python train.py --n_layer=8 --d_model=256 --n_experts=8 --experts_per_token=2 --d_expert=224 --d_shared_expert=256 --activation="swiglu" --moe_layers=[0, 1, 2, 3, 4, 5, 6, 7] --router_score="sigmoid" --normalize_top_k=true --routed_scale=1.5 --balance_loss=0.000279 --balance_bias=true --shared_expert_gate=true --init_std_router=0.0205 --lr_router=0.00121 --vocab_size=17327 --norm="rmsnorm" --norm_eps=1e-05 --tie_embeddings=false --optimizer="soap_variant" --lr=0.00324 --beta1=0.95 --beta2=0.99 --batch_tokens=65536 --seq_len=512 --train_tokens=726200000 --steps=11081 --dataset="wikipedia_en"
Below are experts of layer 5 (counted from 0) of a mixture-of-experts language model. Rows are named router (the router's row for the expert), gate (a neuron's input weights, with its number), up (a neuron's input weights, with its number), down (a neuron's output weights, with its number) and show model dimensions 0-255. Each number is 128 + 24 x the weight over its row's rms, rounded and kept within 0 to 255.
Before each expert's rows: "comes before" lists some tokens at least twice as common just after its tokens as in all text; "mostly gets" lists some tokens that are sent to it at least half of the time. This comes from a sample of Wikipedia text that the model never trained on. Tokens count by the router's weight.

# expert 2
comes before: " ", " —", " which", " his", " −", " –"
mostly gets: " |", ")", " after", " during", "),", "In"
router [113 120 142 142 144 153 131 121 104 141 143 102 114 134 120 127 118 154 170 191 107  82 146  92 111 156 117  95 156 113 151 142 127 116 119 132 148 100 158 104 132 141 158 123 163 110 145 135 133 174  90 135 126 113 120 122 141 141 107 166 162 117 153 149 137 191 100  78 112 139 163 140 115 126 130 179 151 121 156 153 119 132 128 107 148 125 140 143 121 120 136 157 101 112 136 144 120 128  83 100 132 151 110  97 132 113 124 138  87 167 126 110  95  72 145 116 163 134 118 105 145 161  80 110 134 130 101 126  95 154 120 121 112 106 119 154 113 144  98 157 149 101 136 122 103 127 158 188 127  81 141 138  78 115 103 128 100 134  89 147 103 117 123 113 152 117 142 167  87 155 124 129 153 164  81  96 143  86 101 146 129 117 160 100 135 130 126 114 118 108 104 135 114 113  99 150 183 128  88  91 129 127 143 130 142  99 150  93 137 123 124 149 120  78  99 121 102 112 140  91 127 149 146 119  99 171 121 110 126 163 137 128 155 133  98 144 115 140 111 122 107 140 158 138 173 142 151 154 153 125 127 188  62 130 146 142]
gate5 [147 124 114 146  95 134 126 141 123 136 167 123 105 133 121 116  57 187  96 125 119 145 119 167  99 133 111 178 141 123 126 132 140 134 107 155 126 146 118 132  98 167 135 112 108  84 180 171 151  83 131 130 117 161 137 153 139 137 117 104  87 166 176 148 114 132 158  92 107 176 107 110 157 109 159 120 119 108 130  99 110 147 176 164  85 119  97 126 139 121 141 127 116 106  98 140 165 133  98 137 111 112  94 112 120 155 126 131 121 117 127 127 145 104 154  96 141 113 128 155 156 120 138 135 158 106  75 120 122 187 109 114 134 100 149 100 169 122 146 110 107 125 117 101 144 113  91 154 101 152 141 158  66 125 136 124 118 125 125 139 174 119 147 165 130  64 142  98 126 123 122 123 109 103 145 131 146 119  89 168 118 122 120 147 155 100 138 126 127  97  78 155 142 125 105 158 152 175 137 168 124 147 161 146 163  80 118 138 133 154 113 105 137 108 125 130 118 116 157 105  77 133 129 107 156 138 111 119 138 128 146 115 154 106 108 161 119 109 142 150 115 113 142 108 117 132  97  96 173 123 180 128 143 115 140 116]
up5 [169 126 164  70 135  87 120 168 152  96 164 152 113 136 127 129 121 126 151 136 152 102  82 119 118  93 116 157 140 119  93 109 153  92  89 135  97 132 125  89 132 131 152 104 122 150 149 106  78  87 114 100 163 107 175 160  89 145 164  95 118  78 151 116 158 151 131 134 138 156 140 134 142 152 177 137 133 115 135 131 140  98 140 126 119 128 150 155 109  89 105 136 121 122 135 132 100  92 138 186 154  74 168 164 124 138 119 138 167 107 114 128 122  95 147 124 138 110 105 108 168 135 119 148 127 110 149 115 106 110 133 126 123  84 110 157 134  89 136  94 121 136 150 162 118 150 133 131 133 128 118 146 129 151 119 146 123  88 141 105 111  72 110 157 156 117 106 151 158 103  72 108 138 116 130 124 133 159 113 153 154 122 109  97 167 108 147 149 143 125 110 106 138 153  86  89 127 148 117 141 135 166 147 142 139 111 128 170 102 111 167 146 151 143 134 150 155 108 164 138 160 104 131 120 106 133  91  92 133 117  89 121 130 116  77 121 152 150 176 136 106 109  70 121 131 126 136  97 159 126 106 123  98 132 133 133]
down5 [110 120 134 110 146  95 132 129 131 143 129 100 109  49 100 155 108 144 113 122 131 138 108 143 136 153 126 110 146 116 135 106 152 124 129  99 171 154 117 167 133 136  97 101 120 157 162 140 163  94 128 158 133 117 163 134 126  80 105 128 123 119 127 163 144 162  71 139 121 130 123 145 141  96 123 105 141 116 133  88 101 148 108  99 130 149 131  77 107 113 134  59 176 124 119 120 137 103 138 123 142 153 111 153 121  93 142 132 118 151 152 117 169 157 136 175 147 174 113 116 147  80 133 110 132  94 127 156  97 121 117 151 118 139 187 101 148 168 130 156 149 146 106 107 116 158  90 104 117 115 136 136 137 146 142 159 102 123 123 120  84 154 113 103 164 133 122 183 163  98 154 137 152 123 133 119 130  92 101  75 124 112 155 132 123 123 118  89 127 127  97 122 114 137  98 134 132  88 130  81 100 118 120 144 136 131 103 106 103 132 137 115  74 180 144 136 115 122 105 111  99 100 137 148 158 144 152 114 146  82 150 138  97 200 159 121 114 154 125  92 116 122 120  94 128  88 132 102  98 138 137 124 117 144 144 113]

# expert 3
comes before: " |", ".", ",", "–", " |\n", ";"
mostly gets: "4", "3", "2", "0", "1", "8"
router [103 143 143 128 126  93 148 129  98 158 159 156 141 154 116 144 129 118 124 158 105  93 146 103 102 104  76  83 107 120 138 135 166 130 124 134 160 121 122 142 117 128  92  93 127 161 137 151 131 130 127 129 105 138 118 132 110 128 152 166 127  91 126 126 125 107 116 115  91 125 154 105 134 108 129  89 161 156 130 121 126 167 103 168 108 115 116 129 146 114 125 119 100  85 110 108 158 153 110 140 123 125  88 111 119 102 128 155  97 124 114  98 120 113 139  94 154  70  94 151 131 130 144 170 123 138 119 141 152 101 158 120 131 133  90 110 100 118 129 130 161 183  83 149 117 149 119 169 117 147 134  88 135 125  98 111 146 132 121 124 146  82 126 134  77 157 143 170 115 106 126  95 143 157  90 159 140  89 110 101  90 129 120  89 149 122 133 170 163 129 120  93 147 110 116 150 151 132 106 135 134  97 144  96 132 141 160 110 129 153 122 193 122  95 128 130 181 127 157 108 145 171 103 143 122 155  98 159 135 173 147 126 191 159 126 150 107 154 117  60 162  87 115 141 139 143 115 130 146  94 147 154 137  87 138 133]
gate9 [145 147 149 120 151 110 130 135 176  99 126 176 130 149 119 125 161 147 113 172 111 143  93  79 137 133 124 110 152 132  94 111  71 145 118  86 133 142 169 143 120 123 159 164 123 143 126 150 119 132 115 114  98 110 124 149 158 137  92 132 128 128 129 158  73 125 128 145 156 137 138 125 126 122 141 116 138 141 126 126 166 133 146 104 120 106 145  97 114 193 123  81 114 122 133 137 118 157 130 114 119 127 133 120 119 121  91 113 131 147  79 166 142 118 145 111 172  96 162 118 152 141 128 168 120 138 165 107 102  88 131 115  69 144 106 106 105 109 158 131 146 142 155 143 116 130 154 128 110 145  96 122 168  92  97 137  94  98  73 143 152 126 157 147 146  88 126  93 128 123 123 111 119 146 133 149 109 122 156 101 151 142 104 127  79 158 151  74 116 136 123 101 113 121 141 161  96 145  77 129 158 144 104 107 139 127 144 108  62 156  95 147 122 144 160  97 153 122 178 125 127 113 120 120 129 139 140 107 118 158  85 154  87 202  95  96 126 148 129 119 131 146 134 136 126 129 113 155 122  97  98 136 106 132 145  82]
up9 [131 118 124 137  89 120 186 134 128  90 102 149 125 120 143 142 160 114 160 133 163 121 147  87  90 157 143  97 148 118 114 105 110 152 109  81 115 109 133 112 122 121 125 129 123 146 107 154 142 137 110 152  99 123 131 108 169 135 116 134 112 148 131 102 110  89 167 120  88  98 159 141 158 130 169 107  98 122 163 123 168 145  97 106 172 166  69 157 144  99 116 163 129 151 112 139 162 116 105 117 160 113  97 123 176 126  87 139 134 118 110 101 114 105 112  96 121 132 140 144 106 150 138 149 103  99 173 159 150 107 136 161 111 156 154 148 127 115 152 127 122 138 126 155 143 162 157  78 120 117 137 162 109 108 123 160 110 144 120 116 127 161 144 123  86 113 110 104 117  87 119 106 128  53 173 127 135 120 144 120 111 130 125  85 131 100 121 102 134 146 111 138 127  88  85 112 127 106 113 118 129 153 164 171 140 116 134 132  59 121 143 160 168 133  99 139 134 147 134 105 158 133 147 141 114 113  79 142 132 171 152 120  96 131 128 165 184 135 130 136 109 114 164 147 111 128 148 114 147 117  81 125 148  87 131 137]
down9 [ 97 123 126 143 108 106  93 122 110 114 110 133 147 135 146 103 108 117 126 137 151 117 127 100 113 130 124  96 113 164 147 133 107 115 160 111 139 142 171 121 125 149 150 154 126 127 121 105 183 184 146  78  90 112 121 176 121 103 126 131 141 114 130 120 177 121 121 134 134 108 105 134 155  96 105 103 108 144 126 115 137 112 117 147  74  92 157 117 130 135 137 162 113 138 118 126 139 154 167 121 158 100 102 108 153 150 117 134 147 147  93 178  86 173 151 123  90 130 114 148  95 114 147 116 104 161 156 129 157 164 103 137 169 129 141  95  71 166 140  98 159 149 104 145 130 150  92 122 136  87 121 160 108 170 134 134 148 130 137 134 147 113 150 136 128 153  87 131 122 121 142 119 131 127 106 151  94 159 173 110 161  88 125 159 116 128 129 128 170 136 170 144 134 121 107 116 154 111 139  90  94 123 150 121 177 146 137 110 118 102 113 116 157 148 105 163 138 117  87 159  94 126 143 143  72 165  76 119 138 133  93 133 141  96 155 116  82 102  92 135 136 106 118 124 176 141 115 102 159  96 123  87 139 171 148 107]

# expert 7
comes before: " of", ",", " and", " in", ":", ".\n\n"
mostly gets: "ation", " film", "ations", "ion", " life", "ism"
router [115 153 156 117 175 117 109  98 122 149 123 131 144 147 139 119 153 114 148 120 114 114 165 116  83 171 121 116 144 113 100  88 176 109 137 135 152 170 122 164  72 144 134  93 154 111 137 113 137 156 157  80 104 115 160 125 131 168 116 142 143 117 132 145 154 177 125 116  99 110 132 154 110 113 141 117 135  99 125 105 161 142 103 144 172 151 130 109 184 114  82 149 107 116 139  79 148 166 113  86 144 129 155 110 137  97 131 151 112 170 158 158  92 142 120  96 157 137 131 113 147  82 137 161 128 135 113 118 114 122 124 125 112 159 150 137 141 103 149  94 137 172 118 113  96 147 147 125 145 130 133 125 143 143 114 126 132 122 100 147 107  99 130 104 109 124 130 140  97 131 111 118 116 140 118 187 137 137 131 120 108 117 100 134 171 126 128 131 152 107 102 136 149 159 109 148 146 131  91 156 173  81 178  97 113 129  90 132 116 147  80 148 148 111 102 104 143 109 130 116 116 116 128  92 100 139 117 153 116  98 130 116 157 139 188 152 168 123  86  83 160  55 113 139 132 138 110  93 163 126 121 143 135  93 121 103]
gate1 [111 126 163 126 146 161 158  97 108 127 154 115 137 179 138 113 117 148 125 122 111 113 110 177 106 154 111 134 147 172 156 139 164 138  99 109 111 119 151 101 145 115 124  61 126  93  96 137 160 115 112 128 109 166 148  67 132 145 130  92 111 162 168  91 110 126 107 141  82 115 149  96  71  90 123 132 150 167  85  82 124 127 146 146 124 130 158 131 127 118 123 104 179 134  98 128 111 158 143 128 110 118 147  98 136 122 134 126 120 132 152 174 120 130 141 161 160 133 159 103 174 146 104 148 138 114 124 147 163 148 129 163 123 140 143 182 146 123 106 116 236 102 138  86  94 105 131 117 146 162 124 115 120 104 127 152 129 141 127 149 134 118 120 107 127 112 154 100  99 118 112 134  93 103 107 130 165 109 137 167 133  92 132 130 135 145 130 167 124  53 126 113 127 117 158 163 161 134 148 116 141 111  92 156 127 159 149 134 111 135 138 130 130 123 159 127 102 119 160 108 111 109 137 129 111 150 105 152 128 124 120 158 122 139 121 111 132 154 108 146 129 119  77 138 151 105 157 143 134 156 139 139 123  98 103 134]
up1 [177 152 188 127 123 118 100  79 121 122 107  88  91 119 157 144 173 151 152 118  93  88 167 130 101 145 113  98 109 112 147  99 130 148  92 140 138 119 133 154 172 147 115  87 134 135 111 107 107  88 139 127 120 159 120 100 122 164 136 125 141 145 131 108 131  96 130 118 130 121 149 137 115 118 103 133 118 158 117 102  86  69 143 127 131 164 138  98 179 112 129 105 101 164  95  90 147 144 132 147  86  99 124 161 154 128 106 132 114 107 148 161 150 119  98 113 139 121 110 117 113 125 146 105 126 179 188 127 141 142 112 122 104 121 104 105 112 121 132 143 125 116 154 111 180 167 150 146 146 157 106 154 147 123 146 137 142 134 169 148 103 128 164 118 122 136  95 109 139 138 114 153  79 155 171  92 139 128 124 129 133 159 140 130 151 141 111 123 145  46 125  98  79 114 146 113 121 118 144 112 134 115 130 155 126 139 147 138  94 120 136 163 122 132 141  91 103 125 125 114 123 145 171 139 117 138 136 172 100 117 142 162 118 123 100 115 104 119 131  87  95 128 153 110 151 145 113 113 176 181 180 118 166 144 137 144]
down1 [140 137 123 154 129 129  88 114 110 115 141  96 159 116 122 136 137  77 131 156 123 150 137 157 153 144 138 157 136  94 151 155 144 140 124 116 104 138 156 133 127  85 145 117 147 158 129  99 135 156 140 103 129  75 147 140 137 132 138 139  88 104 105 115 143 109 112 139 190 115  60 152 151 153  88 121 146 143  97 116 121  94 106 183 117 125 133 116 121  81 147 163 177 127 116 135 129 122 157 135 113 122 133 138 109 197 123 111 114  97 171 158 121  64 138 134 109 135 148 109 165 120 144 116 140 167 127  96 119 114 116 151 119 159 118 120 121 155 139 139 111 164 195 168 168 110 137 149 121 110 147 106 173 145 132 101 134 148 156 101 110 145 153 175 153  89 103 125 149 123 151 128 152 111 162 117 118 140 149 127 117 136  89  74 103  88 153 128 130 112 114 183 104  76  92 143 153  96 140 137 102 134 110 159 129 150 118 105 114 126 150 155 147  99 118 161 157 144  99 152 115 136 137 143 128 112 135  85 110 146 147 120  97 149 119 113 151 162 114 151 119 134 130 154 121 107 167 115 142 130 117 165 170 147 107 141]

# expert 6
comes before: " the", " a", "1", "201", "0", "200"
mostly gets: " ", " to", " of", " with", " for", " has"
router [161 115 148 171 157 125  98 105 120 147 135 139 151 144 143  96 142 133 150 150 113 164 137  87  89 125 123 150 153 100 151 161 126 120 120 110 100 135 160 177 118 174 127 137 185 134 146 159  90 145  83 118 124 112 128 135 117 175 118 144 130 135 129  75 112 138  91 154 120 112 118  80 122 133 134 190 151 147 145 109 148 174  96 124 155 142 121  86 127 153  79 129  80 116 155 134 135 123 116 145 132 110 137 145 148 100 128  96  62 117 134 132  97 111 163 122 146 122 120 157 139  98 142 136 129 139 124 108 145 122 133 181 138 132 132 135 109 146  86 137 143 124 114 140 105 127  98 151  76 149 132 114 116 141 111 108  95 142 151 151 116 145 157 126 188 109 151 156 133 140 129 113 114 168 116 150 114 113 106  77 104 141 108 107 125 125 154 113 133 127  32 161  72 115  94 110 150 103 103 143 112 100 120 103 129  99 110 113 123 122 102 154 121 138 110 122 182 114 137 118 116 145 112 135 103 110 117 125 124 148 170  98 159 161 104 123 111 152  95 137 158 129 131 168 158 129 129 103 145 121 107 140 111 119 156 132]
gate6 [161  92 145 162 101 122 127 135  82 141 108 141 179 148 101 191 103 118 112 144 107 119 150 105 141 115 124  94  99 141 106 100  98 125 166  85  98 126 142 129 122 154 117 132 124 102 130 118 150 137 119  73 126 133 157 145  99 138 162 151 123 133 138 113 187  66  90  98 104 123 165 136 123 146 126  48 104 160 109 110 118 135 152  82 181 133 138 138  98 135 120 135 100 144 115 142 118 142 135  98 124 107 121  94 115 152 145 131 110 120 148 178 117 105 129  99 123 105 133 134  92 130 117 138 129 117 164 107 130 140 158 108 143 131 126 167 125 143  96 120 117 124 133  93 137 139 100 181 130 123 141 155 121 120 131 132 124 128 129 115 104 107 157 118 170 135 161 109  86  97  91 127 103 100 126 143 110 148 150 112 135 106 139 147 141 135 177 121 146  93 106  77  88 138  88  95 157 117 116 166 132 141 153 180 155 165 159 115 140 112 104 134 115 115 147 154 106 126 116 103 122 127 150 107 134 119 108 118 111 191 106 170 160 135 128 130 111  93 106 180 143 129 128 132 136 151  95  89 144 152 157 111 141 121 123 149]
up6 [105 106 126 127 154 134  91 126 105 123 133 104 135 128 131 124 156 141 190  94 103 160 114 130 159 145 129 108 145 120 165 125 119  75 125 129 141 112 103 131 149 154  96 131 143 127  98  84 119 124 129 118 119 135 157 171  94 128 137 145 136 152 151 133  95 143 129 129 182  95 109 103 152  98 108 140 134 135 181 139 140 149 160 123 110 128 123 136  91 176 108  99 120 114 110 115 147 130 129 163 144  93 151 154  68 116 125 122 117 119 126 109 199 145  75 104 143 115 131  96 156 128 127 115 127 142 129 123 122 107 145  86 144 123 123 121 147  93 112 123 156 143 106 157  96 131  96 101 120  96 106 127 158 110 118 131 130 142 146 158  66 135 111  89 100 146 136 106 156 142 127 117 157 138 101 121  80 135 150 145 113 127 143 118 145 158 106 116  79 125 111 172 115 104 127 114 121 112 140 108 152 139  61  87 168 108 148  99 170 122 144 139 184 120 115 125 114 152 163 142 112 105 116 132 177  91 159 123  89 103 105 136 109 124 116 158 116 100 111 120  95 132 141 148  88 148 100 170 169 132  86 143 157 171 119 109]
down6 [131  92 128 126 175 105 119 115 152 126 138 104 121 138 114 133  78  76 158 156  88 140 101  89 136 140 130 144 111 126 121 157 126 126 147 111 131 121 128 203 136  98  93 145  77 147 126 111 116 140 145  75  89 160 129 138 146 127 155 141 128 127 123  83 124 117 108 129 136 132 125 131  94 130 134 170 126 109 107 146 152 119 125 105 139 170 141 105 106 142 143 129 105 136 153 137  97 106 127 120 113 110 135 112 123 141 107 150 157 124 108  94 148 119 150 136 108 107 142  96 123 139 137 146 102 163 142  84 107 131 102 135 147 142 149  94 161 177 124 169  82 155 133 129 164  90 126 101 147  97 150 100 160  84 141 178 141 137 147  96 133 150 121 173 141 127 145 123 128 126 116 158 131 135 113 110 132 142  97 151 126 149 113 112  82 143 132 128 153 127 128 110  80 106 156 119  85  95 149 113 105 147 143  87 146  98 117 131  94 118 159 105 173 106 127 104 110  88 130 125  94 167 115 133  81 111 117 150 101 150 124 159 117 155  97 157 108  81 166  86 131 159 163 126 200 152 164 103 150 158 119 149 130 106 133 129]